Weights of a small mixture-of-experts language model, trained from scratch on English Wikipedia: vocabulary 19124, 32 SwiGLU neurons an expert.
Below are experts of layer 7 (counted from 0) of a mixture-of-experts language model. Rows are named router (the router's row for the expert), gate (a neuron's input weights, with its number), up (a neuron's input weights, with its number), down (a neuron's output weights, with its number) and show model dimensions 64-127. Each number is 128 + 24 x the weight over its row's rms, rounded and kept within 0 to 255. Numbers have three digits each.
After each expert's rows: "comes after" lists some tokens at least twice as common just before its tokens as in all text. This comes from a sample of Wikipedia text that the model never trained on. Tokens count by the router's weight.

# expert 47
router:153147159113128156148137121098180153134153098074147106133130105117121162126112098143148128161130118131146119126099120124147151129112139094097144115071143102148123144111181145131104131144115119
gate0:118084097081094144112137144102139158162097144107127121117106164098107132101083093166167113140145140097132113085100150066117078120146114123115107138094100137146120094076189086140103123095109136
up0:110110110131169118161121104190118159129137113174137119086139133155166086138144164095072104101140129091151096102126160133140166147127129124155144148163142085118190116114123116124121098118108111
down0:142155140127100116139124108133115124147120092153084096125116124150117146103105127102138169133110145174138102129109105123120165064098126110138148117136193129087076101067127151084110151118129168
gate1:149113159110097174140125083133169121113164106129139085099139086105160143136094090128128141189172129077165102086123121137151128094139123156158092107106133117125086150139160151138124106130117144
up1:143172160161120122098113061109109115136104126156176158187180107193171149145158121148085144154088113093123105147094117149118100112113095129129153143130146129142133139176127136125138085130125117
down1:135128147079143139127143187121131128119117147139131132123132124066170115110103130147131148115165164116198057117133130102111151120123163111115094129144084124125118136099111148117118132108112142
comes after: " the", " a", " was", " it", " \"", " is"

# expert 62
router:133087131119136131135163126107175145146140117107124090137152136088080118137090152138162101124139159099160104126120139139102128163125104107117172094103148112129112159090136141144117135131103138
gate0:161108174108152158129144114131160167126113109112122119118094217151107124134130140171154118127153151119122100096146169121122123139105102083154177149131140141113119084078089132136102150158128145
up0:128139131105137122117164100138145122137122117137128119148113108144105096149110114143129163084155145113157055103109148117096133151141112131136114125162091133108135115112094143113154139131133121
down0:096128152143125115099154132134115089137174151103130114140134150190122137137120107146135140058125084129135113132115129115105136101112080134146085148131105107096097118119103138142118141187105143
gate1:136117162117089141104100107062135100116109113134054130151173165174146131062151099113115135115135187176110155131105166162147135141091136140136153110157122082133138101111123128128138135147124113
up1:117097125139158130158130125126129174131126137142076092079084100126127094163063134139138120148162112090188143106156086099136132095149120092087127129101110156162145174123135164095156109099115138
down1:132127117130114093077084162125108097152136124144123157144132137140114073131162162113089100064144153127152133130160173141135150174109093114154153146134108106099155123109100131148173128142169155
comes after: "\n", " ", "\n ", "\"", ")", " tick"

# expert 59
router:151099155141096120198131150140179152127115111113076123097144139083140128116145128113138104125136178146138109106132182133124119125150124105105154101127132124159099119116159128151091103113131133
gate0:114075110139120100152130128132115098124147139122123137145172155119145146146124131162116041144068124130135077166083135117133131130117165150141140097106139113071165120136167130139127126109114108
up0:122182073104134102155179121173111150134130133133102115116098136125110088128135145103085113102150135145140134111170181117104126144156143103053169093122115138159119112089132112143135150108167125
down0:091088115114177175104152125136121101152137102092096151159135110130094138121120114142092138117106116063130129125150137162151154115145120130112117118128102101135137116097126163095139162125117086
gate1:135126121146109153149135109144128138151094135111138133122120122094117123082108134120127125139111134151081115149123176110151174158121118114100140120117124148176110136104107188127132104170130131
up1:080081138100164096099108103154123117116126089129111162141136080158146127120146058151087146118151141118148145082148138152128132104119138115103143111120111168087119120111119103103118115120099130
down1:081100148116111109134152127108151127114107149110156119154138128120120150151160103174091151116145112117141137137109099103150105138091128112123113100101155118164153129148124106119122118140126148
comes after: " |", ";", "–", ":", " (", "|"

# expert 40
router:117129095117129131155152117115155150134112095124155115131106128143129107068095127113131073122145147103149122149100154122112125144117111109098137090144192092175102142108147154155122131143192133
gate0:142157133104122147138143103126094175112128113133113129171172104131133162127098165150107151159089133157172121164114121122124126130128102107111117137139111114125127112147143107122135128129147117
up0:119164121140098125136169120122141129121115131161132132131152163126143119097118132130116085142116134135155149147136127129107133144091158121098138097146137125174107109125116125141139151129114135
down0:117156136118105157129124146163149118151137134113103115150123134092156135108132155123159107141146132126119109101095171115137073138154149116107128146091162177106129084144153191111155136135159148
gate1:121142121128103140161124104101073138126112102115138115139123152135126123118118150121124085118098116107159155130105208131170110130149113120097094133131150132120108128125108136153147125165118079
up1:181087143167169159086148146139129133132171169138138062129153153146095157136143128104101152123123114145141126115197111141167128103137146126130169118076119130148165151129133141117139112111112141
down1:102098135131150121105150128167115142148162103150110137147091113101100122112118142126152171128131117110122125112129173140106112143088144125075111098121119141095110130114178121099102116110144134
comes after: " ", " 0", ".", ";", "%", " —"

# expert 10
router:109082163129139151172153103119114144098124143097110118132130129104119117125117101153152112125115137126172096154064127143154128128097144134126141086117140129162120128129202113136134154144146096
gate5:116093125123100156155127082083182118159147140166080092108104140135088154168127098100125126144149134141159119142151139122162163100178131148110138140117118144120105141132119112112125124112185125
up5:155090118118116146155133102093110111070108175111111108106100155097094176164142116109124148139159110130146126159140115128142103150144135139117095150084090141117121122131132144117126141121127135
down5:132123112135102116151129127084151118156193133125148152104125065135091105174128140081189125160145144098135160109138158139121144150147132088074210165101159109141163135125177149078180155097133154
gate6:091151171135100101109140139093120127149117106094141128109118140150148144108116140123134119128115132120087179153116173114151142135096149136097130133128090155135137150128139078125115099130151121
up6:133165138141150141143132101114124136093131105148117154086131083116089072131065117190182166084148138075144048126125104104103129151148124125108117139137135120142123099116122125091126151115130127
down6:117131184130117185100126076146173114156116094149118124146127120154097125125140158088127154129116125125117090095109107099127134101106143130092095124143126114149108128105137126114132137124156090
comes after: "\n", "-", ")", " =", "==", " Country"

# expert 36
router:109071113123124152168120123128158127118126091133140121145132111097104127097098133130155060164153144144149120125091158128095161123127130091131117095109145128161086167109150154145077139107136129
gate0:146121142127151115148144111130128150159159152112080117093140168116078110094101130120140132135115126145175107115127090109141124154152101120074164135070128103124139171101195108111130111117128120
up0:080136139151106135126085113111103079122076112114136132138148118133190139144152114125115166122086127114071137145102146133148127107129160127127116107150130142195141092108078165100138105123106103
down0:124166141129135144091147134137179114125126143124129134104104127106140121131123126155084147104140094113154163173158147143087091121103111100164104124103077083096178119096119133101086106135077123
gate1:126150145120124137148115102072138127166136110112163089131127138115109169137109126162166115131138151076116113137123114075097129101096152114129114098136179104109161107117152151127091112153192116
up1:130108132170103147129129130123145114170108136112131132167121127138119114133103087112117151163134130131126147156120075114132120116099148195114100115115116109188102164106146143116161118107122076
down1:153127131133146176168123087129099108085137116102115058104181113092157123144132111104158122154161109133137147138109119117138097115187142132164121154097120104113144142122134145129157115137120154
comes after: " |", "1", " 0", "2", "0", ")"

# expert 79
router:109106157143134150172097076123155162115135111118108102120158128135105122132079102150119104095164160126160109132111134120150149129110144102098150149108161142147108130149198137151112149160091137
gate5:098125168142114138098117129099129129129140142146134117142147144072138109121177143116124132151104137142114134122167114106168154089114118133106133121125123143115123151132113122091106109175103130
up5:055152142196063163127135143139118160106118104110077120126146148140154142118166145082102126135108105177148106104162109113085100121134116139110154138155132121123137188138126154117104123126132110
down5:122114137141145153107109116144133140122099112098117175156138114131158170085148106150120153106094172116116088136095171112141133121114136081100123113110160101115144114106108136154111144129147115
gate6:173095123105136140142126163167129126129153127101126122122159114058110116154141083145101111127093154132149153122158143115134145143131102086150137131130179087119101167096118135114135117112134130
up6:137148106099124116119157137109118162132111105131153126101090109157136139147132135104165128124113145129082181161107161149133105138139091167118127128147102130153122131153131111118132131141150101
down6:128091136174089158120122113128156123137153198134125134130135117086153099121132144155139109133134122086160118125102156148121141145191114102088061117131127156094090097138123126119118119097148127
comes after: "\n", ".", " |", "==", " =", ")"

# expert 12
router:137118193089132125133174108102137141102115112116116141124178095138114154105104142125154095142121150111134150143097134113133126172078120111076147090105173162121148139087150174114068132137142097
gate0:103094153118086117144149089126137143148120117132150141115132134132119127119125136092116088162125158147116119136105098120145168141097088108153109135148144112123104179084103174152115081136164139
up0:143185122154156104127150158124130090127134170152140116141074141097124095106146105126119153088105111103143117124157110123108159111155104142096128100121088167146136070164150087151117109145131122
down0:130121151126136131091122156126173139092163134107157155105108107102125118135127127146125127083119141131129071129135130128126076094111122128100136137122121139144128128118143147118166126116139104
gate1:101098102145104133116180140115093149120155123164070129105116114119133097155125088077159154125114154115110134128121155136135071120101158108102129124139148156110110076066144084164094135133099109
up1:119125098134148084123113107180152106071134137137160115119107159119160105094124141134124135104136135111132116121129130109114142151147114106139125127122138083168116087163130121121146106098176160
down1:134124152143165105117140140105132151117116146070122176067138136096127139134135105134144135134121120124158138128116099167137141087135122145147152116130160117083111114133107194113122138144171146
comes after: ",", ".", " The", " that", " this", " which"

# expert 48
router:103088133078107112159179118152169140112133117146131117122169119123067112122126153139124073124134139102164095133139141128114132160117155106117139090101142123136097134108153117168081116155138134
gate5:136119145158126125137156140131145175119145123154082102112100134138125124124135142070082139077126143149151071110101172143121121112121151136146166152100134151127107136079134113136139129158106159
up5:070127152073171134140106090107115105131126171093166115157142139110126160137127120172136137150131121108127165110122091101109114136117093110166104112154102107128159090149118151101136116136130103
down5:150147154128083139159096115083165137091134162129132128140104123135167189135091140162137133199086126107095119144149082150140084107132116129121140116090109099116164095103133103147141107119133168
gate6:106133112125089127134119077129108155125135169143153118136139163136100171111107141094171110110136121077129108117153127134118118133139141085104179170123136142125116094109152067138099105194131123
up6:148119140134112112126143128158145128105107095147087150083089162117091086148126129130137114130131130126128114164152126151139114137138128100092111095147107153113115156159081113137131097126151100
down6:167124125172127151140111135103114120149100149151093126149110140161127158112124141102117098149125141095131115107141107147134115150167110112145117135115115132118157130142112162126197126082164141
comes after: " ", ")", "%", " 0", " —", "\""

# expert 70
router:107099111119129162142169142110141157122110081122159128120131123089136148128106104164133109144168155140155105086130126139091107122120116101090125096081116131147140145117119146145103111133087062
gate0:130124130115119096149159139101100157158128135180106121145147126088084118204082103101148111124156150121123183092143113204070132155125109146082112115167138168126085103087145124152088128112097089
up0:106095110121178124151120080129118128107144110122130114134102145142131166114155126148146137131118148123157124139142148143130120135156154120155075137132119144154084113144162130153125096111143150
down0:106107067163134163154163174131080107154168113144122109153165173102147106150135096138130147137102166153134131125123129158151127138127150101102149120114121132118081146195122103079123099141068140
gate1:143149133087127119168091090119107142109145173107119128137130134143101149145174154155124102104136100116124128121097161139135126098146154129151144114148154136190101080178129133140113100097148173
up1:130110153142164134124127121124135099139088170115127155128151113113146102185118096088084134136087114093087160167165147164106138127127155138126102125151133176147103161143151171117122144117134136
down1:143127123150143139134134154102122126122093097163128161108129102126156120133158124115122116174072091149135201166185118140103121139077153136113122129147128146121154144109136125186133138082162147
comes after: " of", " in", " to", " for", " at", " on"

# expert 76
router:121049123134139158124164102111151154115143100104140100156145135136120151114080095133095108163154182120161089111114099134124154150127174136077111113097152100172128144107153136141088091161108114
gate0:128167125166135165107172070095090104140130136102119120126139090134139159120135128121102153159141120141110152131163114176101164146142180148106098157117129098093138149147129157119140129155127099
up0:094132152116107120134049178122106107175138128135108137128141118129130165134105175142131137139143141120145103133120148133128129084136144113124138152110144112093122144102106151101150110128108134
down0:129107131155119107119090116091107140100170134147155136058080137133148149127121123157137170151114128116089107122142132157145137130136130115133133108089177118138133124113117130154124107117132176
gate1:143102126104128109125159078189140129142131100128109126153118179129117132167099123137156094141147139107111143069110102143140113125119124098140131119113096158121113142135150102108073108115148156
up1:137123126153119120125125105149119058145152153085171145166111154136119149160138111119131132181141131158187122153146115114130145148074155166139081119106131144119103147132159183098122121152156129
down1:126134140102159094159070116146122114137123135140154158170112113123084149059146079100115163154081069099112107144189092125128118138115123115134150140143105130096156127145147135116143132071111145
comes after: " a", " for", " of", " his", "'s", " with"

# expert 41
router:150097156129108106176122109103184149102131128112104123138133151139103127121100119153101121108125162109157125141111135109131151121095118108114137093089151099152130104148142122155131109159150131
gate0:123161156112081096144094087126169165141114160098153126113095144097097162153118143166137149168150081124141130121107117095151103119131094114148142122105094145149112141107117092144104069149110145
up0:139107126097140132147129103127144081150137154149118136166113187128110109106123128099110114125106158080134115139162123109135149133125093178126111124127129151136139105172122108130128131133120141
down0:139092117150133143150112121112112122099124162126143158154149151122138131143137132111122135141136134138113138146122146116145106124117131132137104151137159146059115111128159140169108083163141200
gate1:130076170115126109183103109123139141092128153158098150131146129139124133131128115118089139134135124162143154080120142092152139123140127147125140150163130119111098110180158118143114084106128122
up1:134148161119143113153120126118110122131132122113115173153135153136135088190128116077077159107087103072145162142147117143114169123165147112130110148181120105129095131155115129113165138096144142
down1:154141139130107103086111122088135145133122157122104168140124125148131082127101119128114119157135127152118144141126145126146107151158125125080114155136141149167142212183118120130139140115101118
comes after: " |", ".", ",", " (", ":", " $"

# expert 3
router:072095117104111118169161133106178166142123094105123124094154118114091102118121115175154071124171184145147124110133128103145140162128118096144137133115124127162109145061155148142089115150115137
gate0:091108113146129093140141126152107094093147142129092122103114122065116134101121112168159151151118169131153134099114122106116112147125117147074185108085158138130119094136120117135067141114166122
up0:112146128107196132163141139116132145177121101162140143096083105116123150151129140143171142124143192125138107119152128097120123107124135175141134143121151158082149107124126107129092116159109112
down0:147162154152126087102179120131136178166072095159133098110120116119122139121143128136146132135141122128128121099135134126096153140128117093123123129107110098137098117151179102172124091161148109
gate1:118154122113100128160129107110142132141127122162090122136135090148135122115152136150123160144170176156161079082085124141129105092172151131114148125144125137145115109108154105149101125152148131
up1:091121149161133132133158086129068089127151132127170099132140118134129105152120145119115166102108100121116113135079095088137067141138104164115126123153140112122133121133130200099155125120132119
down1:137099162108150104118146104082116061164099110170129104169103129111114105094135129128138148121145111111124106120114083116095129104142139165119140134162102144117140111125136099101131093127101078
comes after: "|", " |", "–", ":", ";", "\""